Weights of a small mixture-of-experts language model, trained from scratch on English Wikipedia.
Size: 10 layers, width 256, vocabulary 16384, 45.4M parameters.
Below are experts of layer 7 (counted from 0) of a mixture-of-experts language model. Rows are named router (the router's row for the expert), up (a neuron's input weights, with its number) and show model dimensions 0-255. Each number is 500 + 50 x the weight over its row's rms, rounded and kept within 0 to 999. Numbers have three digits each.
After each expert's rows: a language model's description of what the expert responds to. This comes from a sample of Wikipedia text that the model never trained on.

# expert 14
router:574430447564542424415484532485477447598470501393444412515596551603516447474525537518447546433512531564590448494552488487372403466525499474405508508471453459539496556457606561449567468526518511468523513553483491494567540489511442469595511436458506560505461501531536434476511437511586476496530427565403450438430456435570495545542501527403438401492592465521457490468484605487500480487504472503506538539529501465507533543514506430473479534518463476464430536542551603564510482491559417387557530487518530560535398473580407515427456474393439509524490491513432508549450481446437546413552465530451475460455452523513514449548570507529505460478502535586524510402560570517582575525483569506513569467545486466499531484513547416591475495569535418470500554521463433537449462451513490
up5:398427497459385565446550554524511503557523507517470474471529476451596518458549413512475438538438454543491514476535522501501502445422483540510511488440503432515477512437475531535546481552474459387491545462544495543545454399465539480506541480424581512479352441462433519494482534477475542516418373495479514506492581474522507440589477557486459396471513420505475484473515592508452385437555411521552456481506450607511509424536576432489477482491414484494497504524419522501384493473492415513572571540445571532422519529442445617410485480414616542582475537557462446560572454530505476540536517532550545448573477591531489432553567559477501519517569494533527451586461422518469455541417468494487454466496545446414450479570464543544463497495464545481514482429488438507486475458552435
up6:463442502507506551436514482481484563567459508515522448476487482603550488425496504448447550524473489550397448455382460585467501603563550533469475510473496452494539484465525553563525477369485370482502502515457480504537537494486513530547479397570530477499463394543518522477521524474527455521622511490457459609564454486603515383560503551477410512397566469374502512480561511556521465474565540490465427508496555441445546496509521511489494490547514504628555533545609484492429452475584525560398491513556519513568564570528588445478514450477390530492548505553532450548491509454508464456421505470471606524527523563478560465508462544462448527520449498500547415398443513503517486437545500493545559471532557481503539487563575514523589429390410433466471512539424549580550492469486502
up7:440519421387505492523583539493508461521524506514438468515553570482589512536516512453440508516561587543394493463523508475463470516453530463445586534511523530507529528579548571460479492580477508495442559472501594431592456545484583551515461557478460508494507555502496538537514462564573486452471427561538522478467459489557538529464515519540554555497586476453536506437543509394494448515460483488433452567508466435452539515531480450467481438465506515524388550560546558475461535557550458519498369554446587520576522475474479436500512471439439481511478555576543578496348524454561530578514441421526442477583476466488471435483599433495567488525522551527445484507496473524502463576552385464364580546478519417556439541537490564487525504558395495536472513536499607528526592573622411
up8:469490451401622515505485470496459466554536492578541570456407472534577452446577451471549612496498517512548421561506513429516533500488416418507390515443554480614465459565467533550415525514543462465502640524565504515564496563510473427516538487463501471603517491380420510456485516523475483597456489515593514461496570440510485459537509580584564520520528496545555550475538516460409449521421415559491432580500456534562492497512526455536520544509489478506472468523491522457367514494407524547529499462479514504434481466447391504470516616464496449535449466473535562479522530429416512534526536457535445497449514570451524584574514547409460534490476448551542470477517394513485504471569416539463537487521473560458499470505418466417557540434496477456481470433543522433575481539370473
up9:477485569483444417493475480449438541452531575468453448573520458498455558504519504470606504491568557448565549525498437464535508460441502515462508487485449558492467478533560470514468452464460530454471446451507649608526422400458529406489589530623545532510550476580542501576491406472524442560478557512483484499477606510574549489573594491465557494548446555463569477463517554506561536533408422502480489520476545572559527509509494465376538502556454523478449418537487582396618502403474490466521506492449529508487463522568468461495451488446559549506465556483446465566503496403545463461477441530473532512475560475394464538433533533565467518392564497509513499464451559389528476521605384554486467470472538490558510469476515449544527596529587459488530479514594552564514498424500439
Description: Table cell pipes

# expert 18
router:433485435504412498539458481506559562544424463587538510443568432498536494558434530451523531470503489453539459460624562554481395467514522520508508499569482561441565510378477523487560461525553487580556504467452479522537565571420552521604493540435500431516492517528539451486428463575462534465529469445479400445466568479534462553476566601432510512494456452532479505499556604525468576510527470546458447482550531542471448509475418581477449535405535428483560551557444523496632571480538460533539518519544559475426524477418520481515520498519446477488624601529445528463442440490422500551539429545507519444527445502465631423561540457537581468454465527554549531465428524552526603511454563474509439511469413542495539470525468436531511501478577549577564593448554557537513463517492438
up2:524487508528527536578440482501486442486521504464434527402480513460352512524575489457539514574580488432549478501551529456516537413445440495479623510460461660513524525536504446600474488529521490537591516425565447482454516549508479455555539410411496504540472539458516460503519527513500461560488505463481466537526412506492406520461528519437499457495566543483481415515543467554483529548470505526563499397481519436492514469459382528461460494422500517478500462472519435548514454436537512558411445472487469511441602431456453500614486529467579448448543500419386478489508445520523419487419428507500515479539545449504515499440517452590513495551508470406482463414565360421548542438485473514498473425446571441524546599533485562468559531437526392531528585427548594564520518546491554
up3:488472463504456482551637465403526489525492429492526481478489513544463506486525482626438407497573486469504432496507516635566508493490365473472455497489468588548473594515530522442480434484561441461486477450511508551471524469517424500505512485378651550440552494471429553543492554557467527489516460483507551530559477541477505472452544453435485460590488498525491546496508533574465518468478443509469480499529485408470486478525445518472503497506458499534531610362492457536616425484543435542409487518442441608553504519479495547465547538449523539427398539568503496499526517484428535543527515470520470462558519462409492632440510524537470495564453570521475486591453467527515516472467496515393491453575534526495403482555504506581447443446430424512549484422413525496496516351427424
up4:409488404356590439495526422427523421428461517486391517557529598450400435424504465453554508523505514459592499542485526485455508498481525500477524483435390427551554549476567494501520540547507538484486404447430569443521561560462523495532557487519512480541485540510524519512470459529499500499610532507518498445515400555503435523579562559526449481519568460516524485503443466447555496539455509522582433542481508490467489534552522515481534382491509538568504508452526467553445426522508426468481458496494522564603469405475529513463570436477500464394494480434372531509539511503498451494584395528441516467480520499478509501399511458557531405492523490504494558351549456540573525561545438490533465544464522515470489473578453400542586498560512416553432436564567439582497517557571448
up5:451557578486505497572514470469484584508506486474561523518562517498501436451408504573457534553430466423524457502443533368430497448492458563561424533506529531516489401490471454488516420483489525526494479513538477450488447446440520492507498557517438607552598591497487468505587492537519483571606589487518513569513634600431568474532489478470502492496461527586458462543516484457437514488475465594545457501466536353517445474453477439466547502564535514552447504459514518490451518496543470416507497480532521495441438537585625492471494444441571462543510502490558472493593562570484372408441460492530537429453444550452456503464521516459462460524540573551540509606579457471562426450502511499412504501559417451509454405521478555581599465477452582563513534585544560497539467517472448
up6:408421408473462423510545488582394545528499549491507495465541477491398534530545499449443544538569467561565564521515529557493465485437533486520481481424564484556536453504527448497567463512584407386470496407341547478459491510393528455533535531536501458522547509496524469449498562505565396544474574425449549466499456608449419547487472522425577452568482536546470507432411574513551465552516410575474508462498424525508491406545497521438544476510567570412452510539477449530390498437514473470462553514468473492471615522538600606603560528476463558477514504506487511570477461512470566445397509483519540478472563463494465579461537495444456502469494475486480514542517576603555520561507589486427522456516583467409472463504526500505407549522459529493513477528502520527446451547522441
Description: Line breaks, quotes, dashes

# expert 25
router:519566519460466442552452494461533445521494533473603572563518472504507494443568583470499488494460480507520404526462392522501605462653477558495564486537605550455432533408459515535455567480521548437575489496585444555488498532568487553542500451485570499550401530452488505529582442526423526485452544486446496521573599469483494426517527507490402502512498549553490504495557529474553426473563415526541484413548509517638489470529476483577455531425477574545485468482501521523569445516476515518488553499426464516446504505483496480498445420491595470534426421416539446520425418521503593464553449583550528446493588598573574541460431549486455517496465415534538475505469518488504467481462517643522592545432549526602503499471527528566423423509444438501563485526464449577468495487491532
up1:464470582508439509454473532506439543482501535626561444481434445496524471438542519454478511581485460537437496503601444461521438549475459501498528553492436541395403524558470454554549534504495582501501416489410634485456514549482493407496462460493543557522525600498467544496540513495468398501427504410467555438556442538529552451516603488528532456420562467354539523509477480533484497566505505452498474534489561475495480539482624551590499467462433484494516441472508474515547454500511548415485545486560513557549491456559501442553521519447425517406423459530478572430454463540535394353514578587481493453458539566518543591550491484444517495476492587401568567474544566460486441448432508511430529462486362498550516522466435557514544545498533521544443474479506557470483488510424539
up2:524496496509475423522458501516459484422451508466505400657561570468481544452530526441546507532488395480500460534589511531447568529542523474531492483432529449501525501492480426379405468516458373482479455572520443484547505592433494534426539494477485469637519463442481493412508457439511524461523613518458497430543489564505460483440494502598581496508483452478509467529536468499483475499471458491540569476495432457469459523529446541522563528560457447514459404507569462381435402482486541463406525521585558541503466537526542485514500534457540535496447416490454473466519535552523517486503530479576518447546536458524451534531454533538531504519514548448472580422490414490542400502505501364614447560513434497562621541520513523492563449616509522408526414609446494436487556464498578
up3:504485445442445495440460518545566585560580453548524420418503419483459510557511473478532491509472518537538503431603561464423557482445465469545374531576518537527534544538558431511547422441404584512459492495543509587471552552459493534424540499470540521526432563501551495408520571470508404550539476455526468554485540502539459579411381415519507516486424522501488453403414554515408502475461525497541500499563523499587524449552599532470426448555505473434524487512485459583439494430509421516523494490525537466431519540478455556534499510501571441451493431454541495494500488589349494445411531458523382554496406466513534560472457492492511471460441532619528470604437579590451543490561554543543480464524527438500494543461467432498487526441475519508574470467513542523527491448487395
up4:589523538523444526429560472531618379451505562554535543511459457527505481550465394500477459493478511515489565549477494468470558476451529508500508536552553539542470469500581523525465483451484406494525549550519475475511581496526394404447508513510512416496519508588499463493602520577475521534453533493498401397525559551404409547504410500490454430570513494526550461411546535565389499457482517526481502495576467627486404565496483466564441526473460512439548571603559511451505531530446480444469476449487509592495480558452461530582471470520497472452563559545625505540577526523480467460513515486519358494512511536533581579521450565541495548466390447512487431438580510466565478495520426527534443563571483444527586469576560602543518480505464437520568485517516476568486405495486539
up5:455531562474514544524516534484526523496571513472457442490517519511564467443525490513426438466556490442539516456518486512445501423525495590578542568448545526459469554354553428543647495452526380545519448510530561495435558479592549592599466542498463533503540484448521491422534550499559454552489481385499445451534469476493432468556461445511504486580432496544534512523548552533559449549417489464501529521467575546520509446527523549393423537412562550554531418445540499481515565462553526526496564513533532540489524620516422550556486454640536419447495510573561443427428503496542450524561482412572375439501519514472485595405576463539470494545442556517514464496533457464497517497426482441418518441544418481554506502498493539461465526408443441577459436489459469483459488509541448
Description: Award and sport categories

# expert 30
router:552535513516513573577462536429512387554452581500437389508508443539510542529601494501562579502517503506456579506452477551563512416517507518526514468551476498484538509516522500522530543423478524390478586567368470556564561463601565481479500487423528536605454517467575543596525503576623500490466516582529508519625508416520505519516512493515445473498546450480508560417529467507480474459521547454535489480428497390452488560571451464483547470542475551475516536475443500457449497501552437397490470449577483401520446492537550610478504444583429556569524462500471519479509555395468529423570486488473532439514489501456448429420508470509493513536544491567475559517510411547567567543416553577475569502530488465535471479481445465473484545514600366461487538523479476392473451504491404
up0:541509518410386533474456469545531468537552508480523508594544461562546528543521505484527507595572456582437399516461512640438415502522486450451464380534608487462554469473535497444574534402536403511486531443532466566505487474499542498458480568457513521444506522533451467560499539486482447464529519527527588438646583470517442471431486489471506454398478467544546417548434449501513494452567482555561524505515569481498513534450477448418574493476523567456397443447528565488503457464568580423557525539483586555444462519562521500493545476501554517551560510573583566493507429586514530487503565569411488472456521529497442453465440548631496447529556497524454545492537521512534493469481449560435522435425585457588539548533457468484447504519437546603420463474469508442514416487515513
up1:531477413449430539509576487442484522515541546427548517555509461405510532550557451521490564496532432497586511511469501536438530480523525491495530588559528511463574417440442427493471547511481347567505527564437460535492528517517535475411489616515389499510493449406450462497540493455494529457447426515495612498428470552469542570433499494493537418481480498483440536433429408574439404506537515530560438554518441567468399409432496590595624507506523498464429533468454509462474534498501522459488482453496545480476518491520464502525528482490426500428486405463504537534395500509527559474509504488478457439445477561622527610447478526498442599533486608539430486500557527484459534506418567508491544501463503462548391587381435412468514472497470430507500461505563528507486508507459584
up2:575521465465521552528580528484540430556534531528543444606482558445414535503508519530554427514544597482521515492440401477515506550529441465555504469557610499498623492458572582523440570551482542467451467522551476558449557441569468532480537483511477516591401470438487503537574478411475505366404475576544473581502559492561442452486537460563470471459412487473451602461453482558574458524447511538453449567452502389499469532550523535512496550500571485518505417502485565482514459548487515482593481481539524451474456424509454449533588484456477493489540514555500518507519548487380545547473495518538566521452531481534441445502516464594510520556494458528567531566565494583514533518408484568552476559573468602518485542670509469504523494477573532488415435577510558398510451470556516
up3:504513565519521514518507468469528529467569474521550554441334536515497480491470500531575443482587594378458530583553522485584471442540526486435381525554388507474450487535469448453560430583472505481591541560449495478522580473502486505488465491527464470545516485481525461445502543558426404516529451468508463484421564519544419514488410436502481445545525552565614510505512505545431581474554477536479555508359471537590601526366439549425473484450589351536505473438533562481478485475437523535478480535536504471431465515492478577551446473462540463510614578458521451428427489533522539529547495504480415516466464579539548551457482392570574558523576513511489531512504529534473543525488525414528555515571513477486451537454477441536537526507501468493547498429526516457425561465459459
up4:389450599505568627512500591531581462583540526477511493448486466535530502570478460495521572520494464583502406567504419452512548501452458569494510591426499527438570569432517383555513518426475496522544461463506476532566502526500508553460546535522424399554474406452579500350494428535525593505491480503502461532434544462479432475561547427504491530490536476509480488507509569495561494445469532495484596551460555451557482510501464575525465592467558557510440463515539498634545495504549576517557515489504534496426489559500547456506484643448410497514511440487521444472474399491584511479591479552457535460477460507596458545508516444520462572524452472553502391519532434509509581566580496510552505472484622499579434515483450473445457510521500467445453512470525497474475469439537387
Description: Infobox fields, table cells

# expert 6
router:513458514500464558461564478497458441484425500506454443563445541458587496510546551390531479576445537575512454453484475468514491555585557496569575518486585501478525508511530455513597479534504427482552468453522531522397489475598415499428491445541488466526443505418515429480467569471439441507424542457449498538509506531451515472491486492444498509589473548524584463435520505518437461488556499590495637465548392540571424441508473503595452567503553526484418510544497501565479494445538526427512524525506398497481422529521429470529595418508490500570514424390541525512474557561448460399475555522593427416547478441542555508426554558518470578470570478487445486454444514455476478561463465477495618474520556458442485466487520535488495511579482606503420523445397413566469395530550550
up1:551636506532463459501476495490525486507536533521486474541523446531559466487555444682499508480562511478422437425521464522515483519490520480586526508465512494527605547507546446532588441463518534494501461381486480451527491456483542527517567477561547487494531429498533415468517510518560498468561519485546452465439448463493470508559515496453535538448454604516498548459495472509577522623558418484501457455477457571410448510515508589395491489529550524514573472574475488494492524398388501498598470367525495423472498452580434524477498445473535502513483484505516517514519472586515502519457470450423488435539479557524487594495460532437469542507547472491477432471643484501545564451599437471565468615449476539502512518535386492344463573519598570449586542536549454424451515504459563
up2:511470392537469509523494508519510582510412522517514442527492487548449460464494424607347425455555534486508416465458493542522521549535604462530549506429491493476448550515476590502588482453426563472459577490504507505452428603469507473472562505464424521466460566454552482513391388474456431461476515559520463502493486556516441534503514474515544509511530476513496472606436476524486563479440509423541528475543490394534432531532509455582519475417500514608542482474466463541511474560532489425508528484603544561503508463487535643422539585489485437467493512443470482649492518505501484471615503526500486530398513448355559485566473508563549491450579526500439459557499510486471427507560515548402512615472504489509598490507501507581533504581525570503553470485480441468395485452539450
up3:536478538443548495468512446536507485490460503510573476451543506545438457531480462530487433488507552590575479416548454496509513457481516631420515407503502518569550539554493538547579485454488432450506581399520532439549547414505555310381603459454522453484447522414545522571542510468483470512545491540570540541450559487444489479544481508533460487486420462443493517552578426422493521537438504582396566502521561591508527580462410506459409457497577515513461463460534436529508462524434453555542544414513465458406575506566539514460484474466475526462399510556550526452486495475515423530512466550616455450517419493407506553540469514547533505499546499554499504532436512517525459487443568600450514510437555537526553474408437457551529509503519549539440568518622571479519418505479496
up4:402583444512577494468460512465490575590464472509472492530510417525533522519499498413529504538511496584431413500541431332475538557492480461481524488511486574458478499471364555541446430591478533450482491465496508570428512501444393476487496505520483492457482422564529562514408550489550493557428458506446451502463453547496496496513512598524554481592484429483420549509491545647575512390540469515455420506456513476448514551602583534505543448547514503462545534558455558545496401507514610513473536551450550533460470518578554504549520448427523458500472462377517464541539449576539465490481450543552538535602569514542544435525442494488532454488402480491471516566533575439491489461522614481559579433555468600507492477405432492436457498450547481441482538477490484524475548536526457
up5:561593565550534516448476469458563472567554403511536430461478504528557524520492469496505522502473510540446562533550561495415524528526459526536442454511560537522560518506493549503550557569595488453504558510547517551417518566504469542490394605528487505466561560596456445511540471461590478438440522555505464551512453543473504596445503438586449555465433585460548547553508550476523579411506438515577540446489528517453482520478536459431515515521482476443514450552591584437526480492469556563495430476501494457541468576533455540463551569384480464515472582446581492548587466496486433634478566585498400386382504576552527513446473491517502500458495457500589477510505519510509432474588512544450499590591419540536578487553549533426429482458551594546450532550524448535489456426506524
Description: Prepositions after career verbs

# expert 27
router:469471386504512480507438534473472501550522386450437436461544545401460484486447496562565527439452535459476487548505582533501444471497475494536493439553399412478448502492523662545517504512576526563455538537505540589507511433509429478519431448607557562509523502488481527505421487567452443496494421414456445527494554454495517574505591497506520480457466481489440494437486531488520453534493575525565518478510536539541554584474571476562450401499480534395549524452510488561444524574428446572419490452559531588523512456495509528558463430433485535533580473590444518486420538399450504552385452477440530590473436561518443445543420461515410489527548505537468531491509489537475526603545616417447550411494489450458480544602490531548461589456492494478510465457476501408510533555524462
up0:451536617512504551533525354543462512505548507527528486478521499505623595511484552561558438428547539510523472473441503355499539451537555526520598594461499507507490509499562591544517508447573475460560512565491480486538548488418569503528467522447464492498441427521476593527526507514556514459551447490451424499537501553536600568449482455546502484539398434514533577509512518526526425476535498488518447504486467477402359528490545608534433562486514530477477553562473458438463482417600555491453471394489489510465480547493436531510466498520440494419429490430456545498384405545573493397427474449472557551520447509518595407456471526468488591447474565537530511486491402546448513476547436437448570453516424485448496563448420478474476560564485533467471545488426502439533468477508470
up1:548499462471432591552516537582453518491483482495449519499490473436577517483608542370484507507465552523513505563572491559434510488551428496484515507507400518518572420446426488575553465486579411475554555434567511525491460440514462449529459595514521424521521550561540463540512427466507492471568471389409530491572480520413484504676549429460546491582450427521468428469577559489559493460494499451518552546575433441564500521491476459527472471524542461458555517462449607504533521444497403600472581414479448478427491509395438456486515522505535504487517563510622512454504518470509458468442503555514589551518575404527481557606513457493432540527489620537523458509526588556491461536499574484476442485505445478451500481548529500504530552488477510486475540583501424446385471494505457
up2:506507493461471480497580477517471494518432476623530469438498512462534377516519400468496448560599528473601484493511526589402494541489460521461453443509543482527542561423593471484572517503567505504559502552496456494436504600532438502522528559539521529439520501498471427500488475493508486456366510418531437487505561543477488505491541486604607518434569440504446502473457399456456542587459429513519487527462524551502544455357455603539532506507513561516485490528381555588497570585439516479512509499452478518491437529513493503508437479366488456530533515541487532557527464580557507555433569483491554516497496477418533513476531503469415439399458507461445505500538506476457575524473511474400529506516551528634493519511472416434554456509544534649508405393534532441561424460522480
up3:467568448452467524576472497475504416450481474500490454498369409538495555562461484488542481508489575567416519537527538493467569416487563442463559431558529538487474457560559523484452566456504467452554588480460480575482598402543583468445560553561522552468457627510518468441488457527544523451439479487441495503568534497485449424460470520456532468545535456388579467506505519547514505517463558458508465571514566465502416472459540510536543447561447483406461484413504418444499516502502480458438511499402390487527487499546518456449515539566537472484433512465527501526499420538466499517531565437506621438594563499517465521536532597592543531495480449544401490535539560525381520536543497496543492441490465430470580564582483587385519431453518469385392536486451489523486574512532565
up4:578516466654510469560517487470437444491471616529588451436489506473581451539413434416446592540471529503560471524451579456421579445486555524563499469565513490454395499504491505535487432479466470535509448515525470479547486505484470529543523509471448575543503488464462520647378557529468511494463409594443517528471519522527478477522472528558478491553539491493500538459543500559598575444451586447599541509522529401499464491512456493548550446502488538528552496453506495543524476445480474556477531521554617446475476451571535595523510525493481527487504528520466538544452521576449462465469476472541460397463533388629495496493479437486399483525407485449560440520443614473541472532486519556471538505519416528487513474518577519486519505413418505618551596569471555489558494474547622
Description: ISBN and number digits

# expert 21
router:484455439476456512513562558498413399516535481563568537453432443473433487528441417558441531481543522437495504497486536520462476458505529396418481451538447559499489481452556580462481505565536407498464538546603531454559457580436552460597497538543490569474497419564438467485507414528407497506541481463474470493496533491549470423514487518508550438441510449503586515431543506495432492485533500573422534520542473561441428531441525442550481485442525594496472508448589500425569467454504455499494576405572583449485543521495518519518488565369489501558519594534468509454498500434497542548450529483467551464649590562447550547520459615534515505425442474555588514411472546586545432541480535484558486361475500484527588540407458497487498433510504558529491483469481576472498421539567451
up0:540511461493609531473526588474426532531574563365490527575518460461505386525486479481469495576495414459614529501515504469455372539429501566522562510548554443463553522495557557544519457404449625579480538419447516547478473489532467520551500478515476524434504493448442429534542459463547452528446427468458501577547564504514549477581536535481524500479495549524619547556473391544558558504481481465485448511481493556491559593436535549504503525491628451523608529519512463442547414482602539516471412562510531582546524475503583481506603471419388491532436526489417501506508504496570475493554466575498531471575511445455493509414556488505501527541415421519562404488589454447504577505539506504548450457486443527419575481488496533514515549514492503607487567442474536495510526518481517
up1:625422442492452494444514527484485482590519513522567523462490550546511394455486538468474490450539532638473458472549544551508419539529549573495520497486521503462496502490571503541462470470554360578532524494473590513545493548516476479439388517466553549513572467557542430480507469542521572476485430543497545597539541501503445465499551445539453609465586506471594554524460560502592495461436592467510545416432492430501596524407501505504536580433536463460533583520574492465478483462508555386551575495527505625473601563487484394528536467529382449479579505511428555466515557488504430483574553472460446495496563476540479496440493492498586548596563409639537436452490500486491530532468480545498560494411478539481491533473462497494391453435510478511482552545509502511474510511477473
up2:460521518428478549462504513535522570466538442526401552486490539520492508510591548511604475439523506499562410438462535542507573458491493424469408490449538503532590465454489494469553488527444506467638470466521624495442578496548447477527449427534520486479535410598473568544549480546483475523495487606525460507631402536447381430552513501478479489439409508521440512511540421455511486395598482498559495493486509347449541417594478500449563430479503474519525506370499401489437529475497557541462561459528550521526433525489490394512530599539443516458453457500411455561490510491536454479483457479438488431510504603539500527543493577483547525535493482461473540554520453503441553469559516562584520509489473500442531521390505509496491554513396531471486558522421409574522472482528492
up3:559558500509405490517500456470473490518448456506497551445544464533586502462531524479432463501466529448481388525530491513428523514541428530513464487457501435497548560539514484500469563504436537462501563556543505650550490529572486490466581539525504475514570607483520453523434551529545569451482475441478382502429425480418419526511500516511574417480389489569431521507477457516504463560527415475553484456526548489559403487515442573575533509553514493557488474414435427412490484518462570463492563491496492478510526502488621487456426562527521450549560427492515522483407490527456461509566490464560573445522386623619432413540420447497508381578513481631465562444593519484525516477381529495493527508517490545578532425502428489500484560458471424521500535484396528526511508469505457
up4:576478525488607516512486579435534546430434474527496472518547477484621547511398489585478478477580516518525569511490497585452526546477487593541459522469510568526600532484472531561540416522482520444483529432538430457460534472502485470493468588384515475449520593454459455531472486368500459609476583467469458537458588483512437464493432521516485558535583510499534498540560425466420501472513493531509377469474450535474472638471500500538504496490478479546421452502469486397551545477597447556454476400363527523496490534511484536497560494429537551522449569399562593447553515555483446528464508487595468495484504511495433614467555429543446544514503526483473515515395493508461531548494577509515432521386486520416442482500446521523464520529499433574549527470541531461582427548489424
Description: List and table breaks

# expert 4
router:457518585463508572454484485478556461540445498521540449499565489586542486453448486472482400546552537387474438545531565540510525529464472456514536570529493512517453518531486463434537434482476480547557533519514619494501552542390563477568549438499469530483560446595519504384536453534426502547508542560514414421506526552436485470502489546536453498513494511508623554527534490505462582525502414565476558462636545543464494526486445478428541448486521471460419559536474471572522494403513498547503527469430442531431447566575596574547518528536561434453566514587463499450524501577552495465437459428428563501610453439591573553484433475521585455452403551487464461542483430538495521525474574501503472476387437453405468533553603538540540495487471546476410545535509536434556548482452543
up1:497553559483567552396419502471599570560515521538549520575430484396533483527553505465466478430450453459501452431487534548526429451448483456471510501401454481459548559461500459531545554496552487507449372459582546488565488480507474575565443460516445469561488510522489523438520446532484459482493537535506462563533529499440529448469521463495577487560620534437496418520442396535508488597490518532572454578519511530588585429380523541630504531550512466532507414484452502469462503443584476483434479587558569543511441470471520464491384487550493501576480387488544509466471494437528451459447532581438537546454466505601562527498554478470496418524560533473535447424600393518493574527471627454527559534567506466532459505455528603479498536542526545450516450536496463452525512543550464
up2:418451569427522394482445560422514562533459381427480486496541451583479478503543507522436517468410582642400468370597565425468527514380469460586463474448548507505504510482547542489450486495509554486472557476421480392507519447554495554480446498522529582456462498568535450564586581447474521483471510433519456578519509451498656460515537527492573450523435553551534482499451506578504452511507455462446538444478520473480526432496521516547414410405476509422517539521585577536470548530537562524543536560466587512493451596512514530438495529512504436510497455467465509537457480522479447494429569494471528637374558527515427508469444479544509527501539577463459508505478496556517565485462513523402477536522502495449513519427476535488450410466511473528463531484494554518511574516418560
up3:459485529451451472494446552579483442394458532521412461439495505520511551486532433555473540493560425522490492428526461503439534516421533530465473493475443461475609422537495443496498507424478513481459582451453464420472463450561484552474465487601483594436588455499447435523465407547530556408480480564523509540416460519378437580547483456475447575569460445416408494513489442396464513486486431626561546558479557368547483357487561453487522558536491378526491585477483534446540455428503416478527399486517494521540513561362499498489522513466518519549503476554496492490509531439497413509420527437499502505540504452430427563485448479505460527454481434494392451460519548523446525484556501520416480485577498523493503499528518445551544500534513508513478536461539564428455534586424472
up4:490521537470541420427481523535563514469466516472561431504545540458535512437533470562517462473482552525474535579496415575567515570431489467619411476502487552525550561481503526559456512470539375543478508517565519458537425518547596524503500533450437514582518590535494635509424518476532469493515476528499434522477589504502557448405492560538559400457564471521537458538547507488492399524514492547525547467421466440458462455433505468388511507461509508494464516534554478515506554514552448544488511488511594466489549438569621551587509548525537440499458507506475556530538486492470467545538477553409503485504626466591534613556580617474426524486501555513502493398453476531497458485543429473566513421485419447453489459568485530533453507514479452416528458476580549401488513426504671
up5:436548475457592518585474544485580542516528498475599516471641536549512478487488505503580570540592551528561549487499428544613459529484574553471580543571573453558479493572598521421524526468423578540540491637534519473472533502566454497484447471496441543530459453454511504513460474612512518568436530533448444526479557411432514448479482493415517490476474517441466580474550489476410453518472420503521520508394497462483438525514509453425570515442498503536594504589497440490446517525497556506473643520483488484534531449471503400493578478404489469423535561523421412549578517537482519530536568374596551469579466516466499566585451541462501396473467500551490489567583471479467495538560500439498459498521533453551503500490531562513548470516506478515473441418539452513485524476497388
Description: Mid-word syllable pieces

# expert 46
router:546405509500510520465536470512447603598476495535538496492497524534571535553537450545517512437440444420441499509510584549524478486471513473523515513599455533567495484499444534444382438559445471474555623462547445518465504368469456364407487571488567530561558540413485523455493503481485481584510385474493505460392442449519502529536412433516509406529543474558468506555372450516517557552506561498553510495458449573434486394415505468455421453473498555503564538456566525453604500594560477483472528453570504467493498526573592500495436555485503556423469526491503574510466450566500543385513484505475460534433476504545562487483466490452525466417443588475515458496512427378474555462517498502540533504486566563490443458554430485545513530447560430518561532455454526440518473564479455
up0:474622573519513502510535331449542507454497617446496493422437480470426509496483564495466506504443457490402445435484526540483540480478488521510486427352540489462527507565507494482390432539526501558531516538556468473515497554440549527441561491484526485460445470588490519484482485515425484522426464543510513437522550505475597545526546482454624650559420442515407384483501475434525628540527460519446575469517485515436530461537542443393494430523530565462470510539399521538543476425477452593447476456502534549532551492526505483528395505565472517447559441530501506425503517534422452553499479548445481465538495519490469563444491509504511472442511547469450440508564580438489490472582519548479446444493559449446534500521495457487493425538461465493488619484382488434477423531600517
up1:457491471508641434576446549578499431475521529601566553477415550449477549487420567505527429462450593504519482435517536429476470486519497445538499512542467521647648561553539411454575466498416481482561532387486491482527498459504534453475429629580507572462523546526483512510508556525506530480538455503544568517517457504462487401423496474471544497497493380625513515541444445476482531476459526501558512510460566489463565477404531509444509503518542428439580494439481470433581536509472496536511530515514507533558509519441474638474451485531466533479591452498501466557425502493503474536455515569520504536612498538564477566423495601529461413473500479472511423611475512435538540464515500464467486430461531495541471550521509468487471533633414527466428493533575515576565516493445512
up2:465488500445519533519536534502513534632552538498557503530532572482535519448527489488574420415495445505595564554566466558541539560564497537472445492506502455427556572439524431529495444565461583526527539613379502608468570515535530469469535570552462556468461485539503369534562494458460483595484518491530579455503456553576406557457497457490476558539499385525415456514491552564480513451557494421514587462446344489467576532486556557548516511440543550471442507560555498516497433552546466541558600454578470465491513497511447389478529504443536469509487404506465474466536502469583524544584523469520451448542496509472520471570466452397486446442550503460509573567586535552585558483518490506519446465374565478503488495525418457543546534489563489496532490508495464402460469504480435
up3:511518508528557501496599569520467480422495398435489533462515473552506530557473522549402508504572523558385575492589478489569511463560571497544591534502531566410452554501526581532471495572498486621533469548519628466552489517472541391526423541540531566416505524499488516532564507493479564526509473535595592603431468519469422454433425533455566489503607517494524547448547504511554474531506548503526500488505520509519455491408380487435551524520521512455607442493420511494525565510530504453479429546494514418415484554414521493487522509439430486536524476468595464491533462514558508427574553488481569558533489520429443479461590482508459566505504574532474371534516549429529478450569519545489491436544553504467575470474467488437397556419582438529489523511560554518522543489397429
up4:431577533557442454479494506536580561435510551511532553424519482512446539519442516574481544532480430591459567508557522493517501393449527408523457587518444560540521441521512558480520540501482540483457453528463448567454513522440525458397504519483466560545504459511481572519521500514445489548568455464510550408510474436553503526416500566578488584472579439522545519490401397410538436504452519459512481427414488509474508552552525578462593572542459532562559430361474546543534384492482453495424542481441531533532477492442561505489500483446476426555461485512557393444467463469522486541492502412456454508432503479415431494524508520508499399619479542526490576461428504455490543531533540545443474581465486518421472522403540361533532470501598465441479457505487542527519434626456451
Description: Capital letters and acronyms